config.yaml
n_experts: 96
d_shared_expert: 0
routed_scale: 1.0
optimizer: "soap_variant"
beta1: 0.95
beta2: 0.99
seq_len: 256
steps: 8194
Below are experts of layer 5 (counted from 0) of a mixture-of-experts language model. Rows are named router (the router's row for the expert), gate (a neuron's input weights, with its number), up (a neuron's input weights, with its number) and show model dimensions 64-127. Each number is 128 + 24 x the weight over its row's rms, rounded and kept within 0 to 255. Numbers have three digits each.
Before each expert's rows: a language model's description of what the expert responds to. This comes from a sample of Wikipedia text that the model never trained on.

# expert 57
It responds to: Decimal points and symbols inside climate tables and map coordinates (19.3, 42.55″), and byte pieces of Cyrillic, Indic, or Thai text.
router:129081063138154137146140057154161167149108127152143157096164150136140149149129100143148145145118106136150113154129118115121136140120081142127126144102122120120123123133158118121126144075146067
gate0:124131108080147134106116131150167143160146129124126107127149150106149123145119119140136087117172118123112134151117154140114176121101104141124154084138101164129119121150149152122128177137112114
up0:109121122146112123132150129106098103128135138150147115146118136096129078122133137150130134140094153125120145097104180114122138080137099120107077116153142116092090105125148119141148112120128160
gate1:144126102139103110113057117133171155116181117124126158130121112119103118115073091133108141128148131096141158145145095109099122159104107136114152111158139130127128161139072112125141111140143099
up1:083125151148148116147130128118145158085139092103126140111163102123132132126147156130150112108149099070169103114125071144126099136122161116086109153107170105128144135087132158148132090161153139
gate2:091136130129170101141121090130122129150159148093148125114151149129071144130160129136143129105134116117124143099124129138074131110159156145107151155139147128140157140124134090114094117132134113
up2:108116098163170151144140122139122162109177138135127159127085123125143153143115101113126148127111116136130119098134147111115121135142111167113143137118116144056162130153100191081109113115110119
gate3:130117092096149123164139135137143098130107145080116112150117142103143082125116117145112133142108123081102111145101140092115132150124122122128104139115148161133121116087168110122137100127120129
up3:163122148153106097094170122084164135089147115098138120155145092160112129135120137127130159148162135131136104173155150131125122123123114106167120173129124113173108129117111081121123085128136064
gate4:154148124164155130121125171152120139100144123070146120092162121130116166118133131090135110139171094127088153166144144139064183148121128161123181141155081142122118075129125115112171132090122099
up4:127133108140166118093157154102107140136120171149155140094096145127195158137108135150115150138128123138123093146116108123134070119112135114086088071149110110138128154127112126120124130153125117
gate5:159119071164103203135122152167152133101085089158146157126127138154116165152222140106124093108149094110107142113129132131115172140154117147133123141127108101132146137142106108134092084094145141
up5:099142122093147127154138141144137127156160164087134134151132193059149136117094121082141137123116116151118156102112136187151142157141140152139141133131139106136129127115144154116195173180115136
gate6:098098126139134130143140124098118169157149127141155098142134178101158138134121141179129149158134122115172115140126091126100155104109090140143150108155123123115140153095112074162116128137150138
up6:121133158145133125143167168132137132127168144121149095168129118164128127152077151131128141114107118101136125111108113158127146158165124162134150123155151190102129117173124139092156075139167124
gate7:111113097123090133117136121169068139141123160085137120079093137137103132125098091134122114141113119125149142138131106122145102155083118103122094101093135072117127117132116152105213145152103108
up7:155137116101100100142119107148125110073132149122168159145103120145112043132166128123144087117164161117115078103095137119114107104092144154138120142118102138126089146132109121136149093153143180
gate8:127127130103116130145140070140129122132134121141110126138169153168109144090123116118125120153140099186147155186135126170102158097131106103114090123138160110149123068114134050159100133091158101
up8:149112088141143106149122159146140131133140142114115155121132148117172106072156122144120133121139148145147133072136148111117157118129149128076145127168146132150192153145132112162135119162139145
gate9:140113156143109152151137140151099137110146107098125130116153155182170148118142104075144144141088127080171092081143115162158127124136100146143124146124166091107139098158148116138169136150137156
up9:126137127133112118118124144131080145172100157118145182123134130127152138140118175138134133165109128132134132159157180126139146186136144090164159095106116115151154167145120129110127173141087118
gate10:121115130144165189122114127142183130116165141138131115130182184156121101119115151114156135150122127108124090162136157117164149127134109149154091150101145137131111107121156119106131153176132135
up10:121129118062121135140137142162134115105107136119155155106086106116098104139108093156098142130142108161128142142139154114098139148162127135165074133168166171111119135136167098125152138087166127
gate11:119109125130138154094131094139088144100125122156167155156128155165132155208137115098138123129160141126117143128133119132096160109115106130130110142116100126128143141159130086101077129130134131
up11:134147125144202118144139130086142138128115132121089130142149162147112143118110127152141104071169137132084116111105095136074181130139153126105133147093136128105158094145139125121136137174138141
gate12:102094110110109092141080072110150139151187167106116155079119125138116134101123112143133119147154139088120116118117137117134162146119098155123083104120158111087101112154143127103115116175119119
up12:171130130081134141150107106150136168111120106174118137175134089103128161093154157139138121106127104171150156085106136141131180126122122116151167107129130127104100126076130129091129093120154161
gate13:149098119146134161105144141131165089116162144154122114129165153115143140165119143153133146104131100110134137182126148097174138140102114165122056103102153154112117118147128140127091153190097073
up13:129091092136106113109122108192145145160107119137158102122158115137140129144117097163103142155121144115163111110149152144127146128100124088168148118137169131147094125117166140178085137100145110
gate14:131097137141145140170129120133124113162110106135134133151150057124119121141158144144124138166097119099117169121140059111047141148188107143127143124153136113146087094123147128146132162115130105
up14:160133118132139149100130083097138131147131133134111128150131098128154168123106133120139133118065102115117158132119176125135130143142135144136123113128175164119134130120159173090176107153131096
gate15:140085122127163140111111098117142108126122137192116170165118136090147145171111130130151155179137103076137113084140139114142131179138138143106139133114141138119084133101070140150104146135152119
up15:126099161124119136084121155135138170129098125110114113101150137128088108170104154154130159161083128144172108149120067098128160121148105142110105106124116127146159107102082137098143118093120131

# expert 32
It responds to: Standalone numbers in tables, lists, scores, statistics and dates, such as 1, 2, 20, 1931, 73.
router:146083118132128117142132065102122148132122147122145172075177105100165142153123090162191119096110108083118077154080174133119121141116178101129133111114107122122164146163146135126105147101120109
gate0:091108168132119085157135172115138148152126125139139131131120068140118110149131096145125125151139151171128136140141136108156139133137162128152142132140119098156123064091133168106103161122172100
up0:116123119121120136049132108086139113139111125140103123144154123110112196109117155080098160139124120141135162142090150154148138165117145105136128082132152113133105130121128105128136105101145130
gate1:128133122128162179148115157121074132150142116129130112157161092161145141102172141121096116110125128118114130149087148131164128122114118105111110136114083114149134146167131133124134131142113168
up1:115161159131123138134095193107125127150181140077110127090120115136139132114133118120117100094114114137144119120104131141137122109103192112137134106091147117129095161123133151105094165152099153
gate2:120116143052136120075090102120126170183175148138129145132127134185135135133121111132169118137127090123164116131180166103128190137124152137160091106165105115179135102188113104149153123149129119
up2:150132080178085157130140121141122160132134098163114156138102163146124126154099162143111086113173114087165112132131098129094171156094085111126119092118092109123111136143109104155134157118092145
gate3:184142152138102099139147126107163110148118124165090166162167119168105157142106129178137134116159138149106112148129125112105097132135150094160106137113143111131107128137087102148138102080094076
up3:166163140170111080155117142133129108171121104114107079150154120169104134151134138119111119141116132166154111160106115135163103107119130121133120129135087089087122120105143133137093136188138139
gate4:132137098101177157092127118129166150090127164152153099135169166091170123119165145139125127117084143126107106153126143150144159152155136131132125095135134114112111174141115166107132138117127130
up4:116104102132123141093109149113171109142165136177153124128115156208157128159100108092128127109172162111111163119150091090135116100086098128152123162111111135151133120122172132130159077153152167
gate5:156131094156133157129174118084097160163153134165159134115157159133164119101087153129132148115112164128090110136114154110111126116118120152118122106141099099109138126144131098146109123069151170
up5:132106128126051115139113152080129127152152119143087126132114105150110112076152110147112105093097153110115128158161134118144148143136154089119125099111149154154133120163113101136137117092138180
gate6:183104105136122158128130106112144134114092138100165113186127074166162086126092102130171185115128164119131100118117124129086122124153096158107083141129137122125173156156104071166161095104104160
up6:128102120141129118142127103146141099140108100098146130131125132159147130136119116106135121117135142131113124117142155100151096105134101163142138086150115125110168109185099173133097094113115084
gate7:104129139158150081151159134148148131154119142132105110115115075105136178093118110160129129129119111115116168132119106149134119123186107132122177159124122146185141107130123144112138142120116135
up7:068119120147126163090169134135149151132122144146127162086151147128165158160098120155117115132122119125101151137076127146110162145110170146146144106118092168103127079081123179149146120124122140
gate8:137118155180116138131119094186103109116153121125131120131143161135127177109105114095119094127141124141108108115108104092120104157140086130123125140147120174119079160147141097151111145119156152
up8:140162142160165108138121136168126183189156128105062118158103081113110102102133152107128144153176110103129138121115096128088084103146114138152105111150152121150175189128129122119119095118142150
gate9:198142133131137081134146081087108173129127136107159122135126098118145124162109165130131194129117111093112139083152164160124094127122137144130134094131116142146152132114151133118113131116142078
up9:158177092146105107155136097116148120083137142098125118137154171109130158102034144126119120099124104137104139162144113099141138098089126120098045134144124160143142149134152113123139131121135084
gate10:116143195142166137162130114158127121112110119115124111124133118114118153168140109168105136105110145134111137157163138143132104150118191085105138098142142117134143156119099091097139164137157090
up10:160103135098133126115091142142152113143152126124128123106116161159168151153084114086105129147134115098136163139095133103136131184101147150133143152128132146107167138180152116144142098113137140
gate11:128163143078117147144111124126094099172133074092138120076124092120110137125134117086159082146092185121131123118117142108117115123113083131115107140127106122111161142112138103085095125131101099
up11:144099160135155093082132071138115142141119172138162137129129113126140125175133132151109158131078095102150120129147144141181127104123106133101128112120146107124156141128103103143148123178112139
gate12:066090114156160103187179135175150108109112119135180153125099158121119117104099133150143138096131130145155107107153106125158107100157135131125149133086123125113152152105147137152075155125141082
up12:116096136105084108145124120112143124150100163134125163128109106112153135144155105136163161183125108152131122131162175140167080151127145141102136127148142121118143121116145152100127171073115138
gate13:107114127159095145119167151115118158116164139106171090132107146148145126100166112158110133130155099107165106162093099117158166102081094129129111131126169159167127140115105107201121116112142136
up13:128122157090163126145143159161145100126129141107157135163116131111137129101143079104112130139152111115171130139168074153146130130112150106145108111133125134100135152180123147148116103137156120
gate14:108126146153147141119123098098102148112105154129155154100132164130138120173116141130110132099110137133112117129166137142113087167091176169129121110174157096099127145101159117143130138136135068
up14:140118164131086150150113134170113148157119108149124150174084109139127102135178154115124126114163156106137122109132164134124125114120146145149125136147131112129111121151124144114149134168117136
gate15:083092096144084097153128157139181141186151086106115126105082085149114078097122084123146137141136132103161135133144158107113126101099129133170149104113137113126106140117115143147117126113144133
up15:094119118115127078117101129142173113121123132146130160123108182092127152104106126138113122142106176128125127129111161115137107155132088138129136153117147119126094151122141139116126122137122159

# expert 12
It responds to: Number tokens and digit continuations, mostly in pipe-delimited tables, dates, years and coordinates, such as 10, 84, 1170, .57.
router:140112119171126149172097084142108132159144139119128141116148098129144131141111062153168139142129127077141113134098168131098110107132181124151128130096118122121158150148143110117100148126129101
gate0:132156146142131175118090126158097101095138157100149096114119133139117145093156086111146104100087140117128111085139148106151112119151129177146113143106127127124118147192164120099126134162120140
up0:118139101095151124126136129141153123139127095079079115143161120105123134078090123137109163123092096114163110117147099166100167157123089119151133120102150130111134148139153146120135150180109138
gate1:123094115145118124114120131153147118115148135102104097098163130094123143118083126101132166109097165146130117126119131125102118111174120113131115140141179125130125128144142095143119112114089139
up1:143145120142108147111105148145138151076134108165095110154178141180123125142106127108122133133111148138100149157139138139112097101104171139119128154100144136142115140103137074081141119096121146
gate2:132145102111099148127155169116119126144136147090135120129157157133096148110110107145194129114109105102150123120133130139129128161128122142123097086113059138123142116130134126112141107119118218
up2:107147127100102127143144124137122139107172137110139141115097123089094108141118132142156142126125160154131097140136148149105126121126141129146096168129112127161096100114138145114113132185090151
gate3:136130139130178108134103116131092141142151164152114131134124134152173167133157088097132151108128114138099138114099127113149113066104114149104141127156140097124103116124112086141126124119132107
up3:171141130127124165139102131149122094130148114093134114138110127137119117077121136122153156147150145115125132128136163132111091176120157114097133118128140139132097138188137148149126120086138072
gate4:135120085129130149095125138131084135128134165108093137139153092147173124134136068124145123150144142117084118103107139167113108117102109115128152147146167104121110126165089125163122165123178136
up4:148094147114122138114152137141124115136130109098170103138123128107114112135116125135144138141125143095145106182153083158108078144152128133129130194133080140131136159142109123129108106163122139
gate5:196153110126095148129108156090159099175161147127107075168127122132155085125116115168130170096141153120147126122112103165137177116115117126109113134127153127163125151148130090131147132056057164
up5:158162113158140111126155111147102128132115121127129129137156162136151129132126156114116132150093126093099152141179098125142119125137094123134113109168102139144144147131113140147095132146130086
gate6:095100130182148140157078151174156140144111146123135114114121150148120123166134096150099112137099152134155097131118148157146188121154114096134184138106132122133099125146179148102075142092162088
up6:119100103117129080088147139140188158107090105153153142112116145108132141117062136124132104121130140141141140160116117111119129142125122097097130098159143154151124100163115129164112105125152123
gate7:101148120160132150138146116150124107167108140143170115115185150094173159133113090138123109114110140146120093116159173129162130111096155113114107111131148142154107139155146144125153102146110105
up7:142123123123088124136127161140109139169133146101104148155096116109089093174096104089149090123124128131138122113171114142123118109134149121098109098152178137117092135124140117150130107134119091
gate8:097124138149112131089091123077107141139116158103124124113162124140124131136150138165131129097108143149169111112127133128131161156204131130129109116108140095119127143091120092122112132121149118
up8:157101094128110124177161118147114110114120102101125172126133111140092100106084090154141137112133095143130127135167104151108150107099132122108156136127148096107103133113146126121112153090147106
gate9:131174117182199106140132139113125119131128084069129114118126113102155179127133089103134099146125133145094096150085118142119188110069131139061125085121144128122109170151141096115096137132154143
up9:121081184167116116142120166166112123110109153131115158109142116087127127097143131151119117164164112124200102164098148124159128143174138147118165094103141093157140148170146166097116154140149151
gate10:079118131145135091133111112103138161116105137145095147116163118121125172184124136128102114143130127116113149115156127101125116109126149169113136106119163153109138123092107131090131098148118057
up10:117150123113104147128139105115181157104153175155140097131158178107122141185125110088109132108093126089120128148149127112137151120107136146150124127102135149140104133181132118125134116154124126
gate11:141124112129153145143113146138137106133146184164142144144131139120159136102160111108146095111143140082099159103137089172149161147129123125109159120130086151098130168119106125143134155136113157
up11:122155161141132160164110136101114144112119124154129111141114117164150113136144156100095105146122128134068146148135155163137175153162107134107077143101136183105138156115171105113165106134123151
gate12:123163158142152107118155135147139110120144147126081151126112099129115165121111113111100126097123157113118085060146116149098167126148136140165144102145083098129141125137085176092156123111148082
up12:101127163124146165153125119123139113162149147124171158153131187126099138119155134160136139137151130107138135139135104128156109151126085137173134139159128134129148134113124154143123116127120163
gate13:160082094142109122152113145122131123144074121144122143112132134127120157113148118120166147139084124118134119103146096124157064080152083108121124148144156134106129147182127133121112159067136104
up13:111104148133173164113129121104150170151135136122126107133062164094154160148139115109135113143101137111108115152126094144162117145141119114164095121165117110146163124158064131158130144120174133
gate14:094129119150096136092153129120135135107132091076174176088136125101138163125120120160133128170075127189084150149123141135164130116133176148173117094092094127098126092097173126056089147121148126
up14:156162100173128104174120138124133145147113121164118111103138092129170112117157148132127132114117085076130104098117156149143094091172121126106141123139145142136150121153161160123108148100096049
gate15:104090127123107128133093120113113126176133130142141142138142132148121161128145164134127141085145112139123117136125168138112132132110106118127132135133093139142086198166100133145120126122117122
up15:102108124147158145086142123083056126094124141133175121114156169107159124115147179138174109154128175151143119114157059131159170104152135079167179102122152136162162125146134141113147127124142109